config = dict(
    num_hidden_layers=14,
    positions='rope',
    batch_tokens=65536,
)
Below are experts of layer 6 (counted from 0) of a mixture-of-experts language model. Rows are named router (the router's row for the expert), down (a neuron's output weights, with its number) and show model dimensions 256-383. Each number is 128 + 32 x the weight over its row's rms, rounded and kept within 0 to 255. Numbers have three digits each.
After each expert's rows: "raises" lists some tokens whose logits its average output raises strongly, later layers aside. This comes from a sample of Wikipedia text that the model never trained on.

# expert 2
router:157130136107125082110053114135138137167102128119161168103175103110130185117163153147120128087110109183168145126118167177117102085091151152049177095123150064094108112050135105141169086128032129155153128133101136164161113096112110127111181149134157173076095176149123112162136098123135085150131093130124142175096108136119087122131144063130139108091146132097119161118137082111134082096149
down0:108127131136075125098092107145060067108117114136161085089150093132071145082100202087142184088125117138124169156095148156140148051122163195131134075132125126108089137150102076099113155141142102105107100153053147146122164150117082087100109090108108121125090157143093147169133166126146135128128124158137103137172090117093095151097158131097162124103110056062115125106099096139136148162089
down1:101129122094178131105179080190175155141135172097130131145074124130121125128120103117176167151120104158051066102169126164168099152139125101136171171135101121093170088190121150089124110143113124088157098148157155142106206161123123154109140135128142154121117066177113115117148048074137141086091120128156143104160158086110159180127141186161131117109095169115101138165116127105195159071105
down2:164080099133184110067131124112100105123155096146180163153125178149147111111167082159141191115163095130117121120139139140105142077165182176151154160084176111106140090147048154169080071099162141133042109146138148078152160120171126140120093139138158110194158093107200126095138097134145158153173134167211136161150117089122169156174121089138148114118088161115148048111094116146151168144101
raises: "\n", " ", ","

# expert 20
router:124170138102183095072104116110155104119063040114108157097126143132089131144162136196158141061133185169137124152138098144188084108108188182190178112151106053118072130105113128118154101139081127140149204117119105136156111160132081111147086089118139149092096122116108086161138128121127085169109113175092125163067193204099107152058092114110151157129064098142145174094120120121129158093189
down0:186163066133146136104153158158151145106100084130099137149153149162050121104119109106180125156096165156175112122147093118119174099079151110151105156129043124158129127130092078108167093122082111133103119080123203085077111138156153154117129066147092116096090091157157108097116137120137133118134125144120122142165121134147141097125073111115157139075183129139159129149134126111089109127185
down1:197098187154100155125097158162109161095180155113134156115153077196091133132126132134175123116110131089145095190106159097170111141175115102148082172123181115157124064133132152159174114074162106124144054125120083086112096125165115124103148180126114167110116091129144136151065150064162134112135129168097149103127091153143108147133135167104139103106148111084165138138204130124129126113113
down2:147151154150181139060122119122125068105086116121091156178119091092183088117095112173159155163151159141102131093142157082111149101116054089137083157042086112159128162117186089132081218151166145065148095102100073098118104152137144096163098135185063144125126087147132112106062145120145119147138160126125131127163094163150091160134119093090108151077074150109181160146112115149110126108158
raises: " in", " ", " on", ":", " to", ","

# expert 11
router:136096118109159147156098144149132125138090114134098132093157085134118134194156160160149097080148131163127152172122164135082136130126139151169154084121146109183080121211134143151143105138125109163192124148155130137045132104093102146096105130144156117151132169165099097157103118101103134133159065174127128133113096157127092169110096088140115088122067108065136129113152122112108111125118
down0:150107133087126104197169202187169155165119127083127155099147121125132144173151119138111074122162182134112149121083081153122132120062156071159128091132120147125197181128089092119114158187094136107169119142095077133117117149109093116177127146161142119111110128102069157134087128187127169129094139073091174115107095116100149093085115121148168145092130128119098240168069116142090163087136
down1:201123139085177108171105083069173111143116109155138158090098141161112126103171143148092138118140128156094158177167114175169145162093123158177087148157097132186141109158092160144103141113131091117178161171155077158097099099109077058150135129176139076160119156175120097110101125094157107147158116108121137141120071137051036138089150129101104115097109186172116136164129142078170158139144
down2:173123112144072120133139124094134100132201139178158097103147092180118079102130134139074171109150161107111168171167132120128121143110196176125123121138086112124104164176219171083164182109132136131167128053144105102135136175116146096110115133122109166142140170093169091078089097096163125113185130217170121109147131161095062119121074095152151164194128086164114164110184146097199123169106
raises: "-", ",", ".", " and", " from", " ("

# expert 15
router:150113156142138106108130098128146120132077136089137153112144126128111152150141100112155092108161165132187095157115150148121064109120105202159182065161133114126093170125149078134177096138108102161184127155117128148165135071088084131157099120103128090143115123186106072133145147134138159070154168161094138188078147160102117168089145029133186111177146104146096158134099126105114152109120
down0:155114092098171092120186165091132121109124133067148134154155115060097192096128168149124146148106151149109165111112199152122117079072103187123153195120118135150142161163068150142133100167100123095077124168097130130087121115114122138153140123125112117145120125114156115159091134147148166146150145155160066116108168138121139178125152102102134163136192163162172119097130137147165096120158
down1:096134138130157122136118127125120141098198188101133178149100079128125128150105133152160094149119125109135144107133034109076144139172139128130163078164163150119133091154165157130164106155157132144067148181100100157130119132133123098084145117162085154136080110141152189120131136180158114123149152123116111123055175142108089187031148152128111144126135159116099180101115177129109125149138
down2:135231153099130111085165165156136151159091144084062082062072039104122099079092151190132182110101117172166170100132129120120117155149090164157122093166145166191184070186166117102125120089074150121141130124127132130183088112137108203104151107123136163154115170120122115114128153160140190120149106117083115148103121105117083125136099116133138085151144125119116100097096087157136111126137
raises: ",", ".", "'", ";", "–", " and"

# expert 12
router:187085160102160063121149122166138167114118120136124131130148100126113149137165128131149086088140129126148103128098153187082113163101100152145144099096107153138081135148137134136163130129098116176141137147160120143066123147071093140146105133168118113133130107123130100190154096124136179144157126171081138170045154142088076172168087063158162110095080144109131161035109135093122108074109
down0:137087192166141139145104132123084119191145102149123125115117166105161137127098091094165128194123152161069127113047102161108081120188178120122113162098105147095147082133127173144104087094135151122108114143146129092057127172101108130088120107104166142120160095142107168185129143170157122146181113131201129158129145099161123137162074151075149123088149215136136107135141140161145152116150
down1:099154129069155142120118058115117131161123132143120129095131039136088180160112148124156084140177123176132111163105220129115182109146123143154095120149128118151120173100077156131156137168134089196130162097154093179135152182097094102119091113117171116083131129103177079176152180129082170152093131142193141174126106158119010127165144135157084078169217151132156098094076132118183105136179
down2:161111144153123114153137148186187170150110083175131063062138169159129145100159083132105097119107065117137076082179164164188015072115150085185125136106130147095125114135133110143074150107140154112157122137152110147129151154178181084071197084091142122139108104133065095191121122137198134179151114156108118060057066162107076114154204123118131092132117119099114120152021132104156145180134
raises: "-", " and", "'", ".", "/", ","

# expert 0
router:129109129142171102139117081100139152116106133091123136095174127171153135137155163177115158109149131147142142080132160129125125152155203184122165099170137119084118121122085109094157108178020122124138172127123142221163113090092158138069184205157060193048122114145128140143086077105169126113088128153122129136110124115093120174062098129162173136051100106108181151024146120144138101078120
down0:122115162144140187118145118143099157088077144148143182138103116182099087129137089121179079114157113111120191117123145135137150168122179156175117183122127069107079081114118136139161143183094093160180123131136177168114094082176130151126139130110098157134179128146167126119113076176098113106092123172104175072156104137143110191113174086122117091139102130116134083108130153111150093134122
down1:166141098160088122096189134141151153130114141123120105126128157159076116135179144096161173117120139147160104128142041112099101234139166146123157091156123088158115078120110102117127122124090189095160092062129076092113077170106124155115156152140142115088081176088140209096113132106178170102122134172122116115129137124143120102127134136131110161153186121131144161114109127144184110059094
down2:155222089136147169123187114108104126122121120115057111094108149153145099136123174120134128171074136161182157122112164154118167065137099145134088224145148142105151148185114136167163107061048121132151134102146136172154094107118130116132103150137040111158077127101162135111127129086169185089089131086123133038105125123142118078108131132113130158128130123115141148131087159099138142146148
raises: ".", "'", " ", ",", "-", "/"

# expert 8
router:107140151165158124129065075151157081113088168080134139113157128149114155131187100153138174108121116164113189161095146168103088119146149114098181088155131070060110088183171149093096086121135109135202142139110136098210114094084118126077190158107088135074094090042125118094134099109132056179090106120088122129093172173133144132076153150127076123069150124128148101169083150190083114071150
down0:127139149144160101092067156147142121117190058144081105116116151126099097106111115101124116138083190149142195014121142067130147066150133169156121100166100108152187084092194124122096152108126181140153125098143175176101163147128126110123156129168135116146122115132176166083151131144159139109153150177121115090135084049117140090203086151158154199117105076134111109090151171061116106156128
down1:150118108156109116134166103106115098127140102130089149120158158122046085144157105080157113166097102105147111158142160141101112100065066097171136095161061117130149099083106109169127111107143155094126162115148129128154149159123059097082122122119144106135138103154103084119162146065158125128153097126161147114067155165175113134058126143094148144195177175174119071137125124114173075145157
down2:120140122169104078168120151094156099111151097117164097154108063182025117100154156113129057120136138118142134073096110140119128148122153085130111133175090170134095128099101082096111104129147134123106079056131107148164105118143126133133057154134117121117143158108157057128168152080131116154162172113171119067121090107164097155125102062131138113084087137138104139127141138121089101074105
raises: "cha", ".", "b", ",", " ", "\n"

# expert 22
router:158117166105164126100092143188152161086122186064128135124145173114092190127123141105095103073124172077142147122117130178078099164134142155138211124133114090113095070127166140140133133142105130144152146147119173098167112131090058121095092145117102112089084054135113074140127082140158107080135103115055132152129154201115145151092142105117150079104149079135149107079087110082099130082086
down0:175109097080104094119118079143121129123097140145153165154174129089171163083155090112074226162051164114164109107140153145112143093116164121099135084161130111121187087176099176085127166078173097200101156148128061166086100189151135093102092070129128042143136148139173026170110111108122106204077136129166135159114108236114132157119141060109108170134129126115164116163139170155085074109108
down1:189148084078135091154111121143157138146135149168140106143145129144052124140186121187145200077110118135149151148134105146081121147161103186122060100146137139199124113196105128113157134133055116112059175130133151116158150072146121146158151106106111124134134132085157144122094186168098148128120094175111106093163176095143143170141103114131148072104133127092208096125154146156125149167126
down2:120060113178138127112139112167158222133153109157089146108125123142112184083095179145106145168110123182096142129149120125174160083133134147117110144099136133122122165119097137159133141215072130081106118156118134105090103127124150084171151090153143131160145091148077224113123139152108186146126141144175104135150170132133108056124133079141143160123122098110146131111096106165137116133150
raises: ",", " ", "/", " and", "–", " for"

# expert 9
router:158097133101113097109102104172134160152099148071170168101141115105136127128219112143136104091122074201107158167128150197110110170104200133107153111178101100117082115129126146106124105190097117144174087129105125176106110133067137149132195165200111210138117135195142126149096063135169106133090111168118127210100141172128094122175148085125104118098107118128123128077127135164105116096131
down0:149114112166155107159134137137167086096163140108115134179112130120080145121156165101107065163121111128093137066156166171125101106114146145087116130081109116126186112167134097135092095131086122110072185156127180082091144161038135102151107146146134120124138156136072103161065127093118131161102108084095143127134119218195135084119127087105186202143100156146132116166136098104146138065067
down1:113167165126172107216157178115223138114079176116075143137189145079135106149109153151128107148106136118118102104148150178118122165132094124113146159127079133150108087154114178086157150070148127138090137143154073127180122116151161088152128050163077133169126156126133141155105117107103147152117145156133131082048110153142142118165094085141160127094153114170143147118097121147084109141135
down2:159185153096175132140085123128080096163135072137127147086117050116086132180152078098130094101155181133186168128150145107126110143133108124134115150108047146165087131136142139036105165127147087130149170136135134096153065127159147096113144145088185161103131135069127189158118107151133131107110172120133117159145045109124097143138093103154082113154128142105152131141138156118133079120149
raises: " ", ",", " a", " de"

# expert 13
router:080136111120135144126085113137138049121093155088169165083164118129140144165220119164182117097165083201172139171105168088127123128176161157152202085175116094105126191157153135147147093168122095171167127115107094080151124081109108153099171221147126141119082110116084108118092117137153109157118167122114135107117131160138114139084098077117095143096089162128140143066127089160093110085114
down0:149123093140137147137082078126095144124130143122054107117122103099075136158138139091115096167102162150069182102159087150109182128087180114141129128104098096102139182139086108119115084123073085145159107140105176144097138207145156203159155097136081093159133103098135103118122107162125111074195196123143093131098146140132190099140125118166097158206147101120129113144138133124106198153142
down1:112101146116142081168172139082074119178104125141168126100092186103158105132082143157111126125105122122125099074154097129080123122178099173130170168149148219101103131119029131116109146156124116132126141120090145088131139119166126081135125147179148106120127164085120127107120114191108106136157154094113144106096095167123098146129126106115144138129146119071056128127190107144118107110063
down2:115117132094077157146118153111187096155148103048109089177096165142094102125103129103104106074110088124113161140136153107183138144178145123135131163140124147153079106208082158087106129155168150165142181135079148132175091191133130140150122147137127127103097070099163116091223127123139183085101178148121112101151179169154041190137132141114103120126147108128079127132081136146138155135119
raises: "en", ".", "on"

# expert 18
router:126139149062135123120097108144132105186087131141133165122184102166102190214148145133139092067114161119125152129123182127087095099076136138196235096136097149081100140140158104087151100113081120133168136158090148164158117069104095193155105125125093118093121121153129104131092123146157121179077081052091132128078125131125111121091098103146146137100123084128104149105120105200111166072128
down0:084092087106146079075131112103076104101079098145151144147143131098122172096163132128187151099085206153090143082085174142137076106127130126150108187127102115137186151129130143121112127184151128135149162117090125164149151112061135064165088195124081100148098190090134154132121135089148120167099133164148121115203096134181157123091075194085145137121109115097156109169113157121089131118064
down1:167099156134136085141074108108093144135083093102129110141145162141115038167159115114130141116094143173105093068125168137100080109082144094127220140163144113131141146135226145156107136116170140132135138104189064144039137082099154140134162168150122147091127108096137130171132093188161136122128117147152133132117130165161107149134123071170132119123134138162101077088132088113150158107154
down2:139120143137194127162119188171122148092129182131099101185121109120121083119128121158129141105071132200110153148109098102113074186139220165174120077131154078155141194142138129088172092127157155170156109123204154154115160173153110112126101137079131114142111153124137093181116076113101135142087155100186114129088120147153074067145100110095149127138065151137148104106126160141092204130129
raises: " ", "s", ".", ",", " (", "-"

# expert 19
router:101104124104145116105118095091158154094083063094169151153158122077145128118167104161175127101128129141105141140103119177160158178137153114145147109137075084146054131154117130178147115115101101120104156125124110114148107103118110123069131090137168187131097096166060107115135102176104089140114122121085151167070138175113143153114110129160113157132134098139149158169125058101137085115162
down0:119097113175132112132131183162140104071119153134115127112124179114093165156115124138147107108174158094144098155110068152174145190174144092147076112091145169095129168114118091139119145119135144073111145151181117188127183133116072116097105145068190117076080111113126145099172071184107079134129108065131090124161131158128088084117171123103098126095151166078131137133097110161064172127130
down1:107104146124110162120131120132132153135085164067164076129106176144150148148100140145162117048147099173066117170106164105100113137099085113091154164137151078131131162094118118130140073139074112157116096171149186158097166114057136100065161143107087123135121122104127141117130113145201159128123060110148158124134145187145074115200131100085184159144146154122109113119114132181117143150053
down2:139182153111122119123132113051141097136083100208156092125139110128105085197142145131119179158231115106168106166081140138128122136141087161111155199084158148144100113071167052176121138158153156177095080134151110105161190173117131162121109077124175144161188177102108130122182133079155093134187132088134128124149146132125101129138085106099109122134106156103128087135100114142135139155127
raises: ",", " ", ".", " and"